config = dict(
    activation='squared_relu',
    moe_layers=[1, 2, 3, 4, 5, 6, 7, 8, 9, 10, 11, 12],
    router_score='sigmoid',
    balance_loss=0.0122,
    router_cosine_scale=14.0,
    init_std_router=0.0161,
    lr_router=0.000312,
    tie_embeddings=False,
    optimizer='ademamix',
    lr=0.000288,
    beta1=0.9,
    grad_clip=1.0,
    seq_len=1024,
    train_tokens=2078000000,
    steps=15165,
)
Below are experts of layer 8 (counted from 0) of a mixture-of-experts language model. Rows are named router (the router's row for the expert), down (a neuron's output weights, with its number) and show model dimensions 224-279. Each number is 50 + 15 x the weight over its row's rms, rounded and kept within 0 to 99.
After each expert's rows: "comes before" lists some tokens at least twice as common just after its tokens as in all text. This comes from a sample of Wikipedia text that the model never trained on. Tokens count by the router's weight.

# expert 1
router:43 54 44 64 37 52 77 53 49 58 75 64 45 45 51 78 32 48 49 40 84 39 62 79 10 58 40 36 45 72 41 75 26 31 72 51 26 61 59 51 47 43 42 62 39 42 45 66 57 51 43 31 14 51 53 69
down6:50 39 53 67 61 47 33 60 80 58 50 58 29 54 53 41 49 60 24 64 85 29 28 56 58 46 65 56 43 31 36 43 43 59 57 52 56 38 57 64 54 49 59 61 76 53 62 42 52 57 60 51 40 24 55 59
down7:57 72 28 29 43 76 48 21 35 65 48 66 52 54 45 12 69 47 33 59 43 77 40 54 58 66 42 51 52 60 66 69 60 35 46 23 53 24 47 51 57 60 54 40 53 49 43 35 50 29 43 77 52 43 60 38
down8:23 27 83 52 44 18 34 48 38 67 40 55 43 49 47 36 55 62 34 50 54 60 50 86 30 86 53 35 45 44 70 33 42 26 20 61 58 80 45 56 28 31 54 75 32 71 58 23 52 40 32 46 42 30 71 54
comes before: "==", " The", "201", "The", "200", "202"

# expert 11
router:24 60 49 82 40 28 58 66 43 48 74 44 61 60 73 52 47 37 59 32 69 55 48 53 21 64 27 51 64 64 23 51 25 41 60 62 49 45 38 75 44 43 51 67 39 47 48 52 37 45 63 24 57 68 66 43
down0:63 38 38 37 39 70 32 57 60 37 41 46 79 59 50 61 33 48 53 55 42 47 38 65 40 64 31 56 55 34 62 28 44 58 60 23 57 50 20 36 58 64 30 56 47 60 75 41 48 57 44 48 36 54 45 58
down1:59 27 64 44 46 27 57 68 43 47 54 66 74 47 39 55 56 61 48 61 42 50 56 51 80 48 61 53 70 72 54 71 54 41 38 37 73 61 35 46 50 15 50 42 66 59 63 33 66 62 54 48 65 40 54 25
down2:61 43 40 62 40 41 17 35 45 73 39 48 43 52 39 44 79 72 66 20 60 47 49 61 32 60 71 71 50 22 61 44 30 82 50 44 57 17 45 48 48 71 44 74 43 57 73 42 68 37 75 37 30 35 46 61
comes before: ",", " he", "|", " the", "-", " it"

# expert 13
router:43 52 50 52 43 35 43 30 23 54 66 60 44 44 68 40 65 32 45 49 45 47 61 46 11 72 52 57 35 69 35 72 25 48 37 41 31 61 61 61 86 45 48 31 38 36 14 62 38 18 55 75 48 60 54 42
down6:73 57 49 85 45 74 28 29 28 33 75 52 49 47 52 37 64 51 33 37 39 32 48 30 91 54 17 59 60 35 56 75 56 51 42 37 25 73 41 21 42 60 23 54 37 35 41 48 86 65 22 65 39 44 33 69
down7:52 63 44 58 47 27 32 69 56 47 83 23 28 64 18 47 68 71 62 51 25 41 60 27 72 34 36 31 65 39 62 45 56 55 47 42 75 71 67 75 65 39 38 54 38 45 40 66 46 70 52 61 57 54 54 46
down8:49 49 28 77 91 40 54 86 45 42 49 68 60 38 32 47 50 35 50 35 46 25 56 48 41 39 30 62 48 43 33 68 72 45 39 39 85 51 65 43 64 42 62 43 64 31 27 45 74 67 53 60 50 51 42 56
comes before: " of", ".", " and", " to", " in", " for"

# expert 8
router:45 62 36 63 53 36 66 46 56 50 59 33 14 41 64 52 38 44 33 51 46 24 31 54 32 43 44 63 65 83 44 50 43 46 60 50 51 53 58 52 46 46 45 38 39 40 79 64 62 60 39 38 59 47 30 63
down0:53 50 39 52 60 45 34 44 51 43 56 46 56 44 50 60 71 65 74 52 67 40 38 42 84 44 56 61 55 46 36 53 76 21 30 20 21 50 36 46 58 37 63 70 53 59 61 48 55 71 27 53 54 49 59 76
down1:37 58 49 39 43 66 34 61 15 44 52 41 53 22 73 47 50 32 39 46 62 51 57 54 44 42 28 38 42 46 87 69 38 07 48 59 45 38 54 47 51 45 54 55 38 52 44 79 53 56 41 53 65 54 46 29
down2:52 37 31 62 45 33 64 55 51 40 39 54 78 59 50 38 71 56 35 75 50 56 57 72 61 50 64 52 27 71 68 26 54 39 60 63 55 65 57 65 35 54 83 48 34 67 36 53 34 40 38 59 26 78 70 45
comes before: " the", " a", " his", " an", " their", " that"

# expert 5
router:50 62 32 62 40 68 37 61 45 39 53 37 67 52 60 33 69 60 78 24 71 31 24 37 61 65 39 58 46 61 37 52 69 61 58 51 42 74 75 55 31 45 72 41 42 40 37 45 29 42 51 35 77 48 62 45
down0:75 34 50 60 28 42 40 53 59 50 20 34 75 60 55 46 33 41 60 48 45 50 79 27 65 52 39 50 63 69 56 61 37 17 63 54 19 74 18 70 65 65 45 35 52 70 55 56 51 45 35 66 79 57 43 67
down1:49 58 43 49 35 35 55 22 55 69 36 60 50 46 77 31 58 59 51 75 37 48 55 40 39 21 51 38 52 54 71 21 35 65 65 68 48 43 29 36 70 63 53 63 62 44 46 39 30 68 58 61 54 25 46 35
down2:60 39 54 56 53 38 52 58 73 50 42 51 69 75 58 38 56 20 74 82 51 57 44 72 42 76 56 60 71 56 44 71 32 22 52 53 64 35 52 49 35 50 63 52 56 33 63 62 46 31 22 70 58 67 60 65
comes before: "-", " ", "|", ".m", "000", " USA"

# expert 9
router:71 59 23 52 57 35 27 25 48 59 56 63 53 60 00 66 55 61 34 42 64 61 66 49 46 43 40 34 51 62 57 50 55 47 54 65 16 41 57 51 70 52 66 43 32 50 24 60 60 27 70 99 65 69 39 67
down6:43 51 61 62 54 45 65 62 73 32 52 71 28 40 72 45 23 24 70 62 25 64 13 62 62 19 62 45 34 61 54 38 58 50 39 40 61 50 85 44 54 50 53 42 60 88 80 63 34 42 69 47 48 62 71 59
down7:46 67 78 27 78 45 56 34 41 36 53 72 42 62 54 59 53 20 78 62 50 55 49 38 60 61 54 58 59 38 55 28 40 56 47 20 56 60 28 36 53 40 71 58 54 52 66 45 66 66 46 52 52 65 72 27
down8:25 55 64 41 34 47 52 39 36 52 86 39 50 54 50 18 39 65 54 47 39 76 65 40 47 57 58 69 64 10 47 46 31 45 70 49 56 63 56 17 52 26 47 31 59 66 56 34 62 45 37 28 43 43 45 41
comes before: "\n", ",", " in", " and", " of", " ("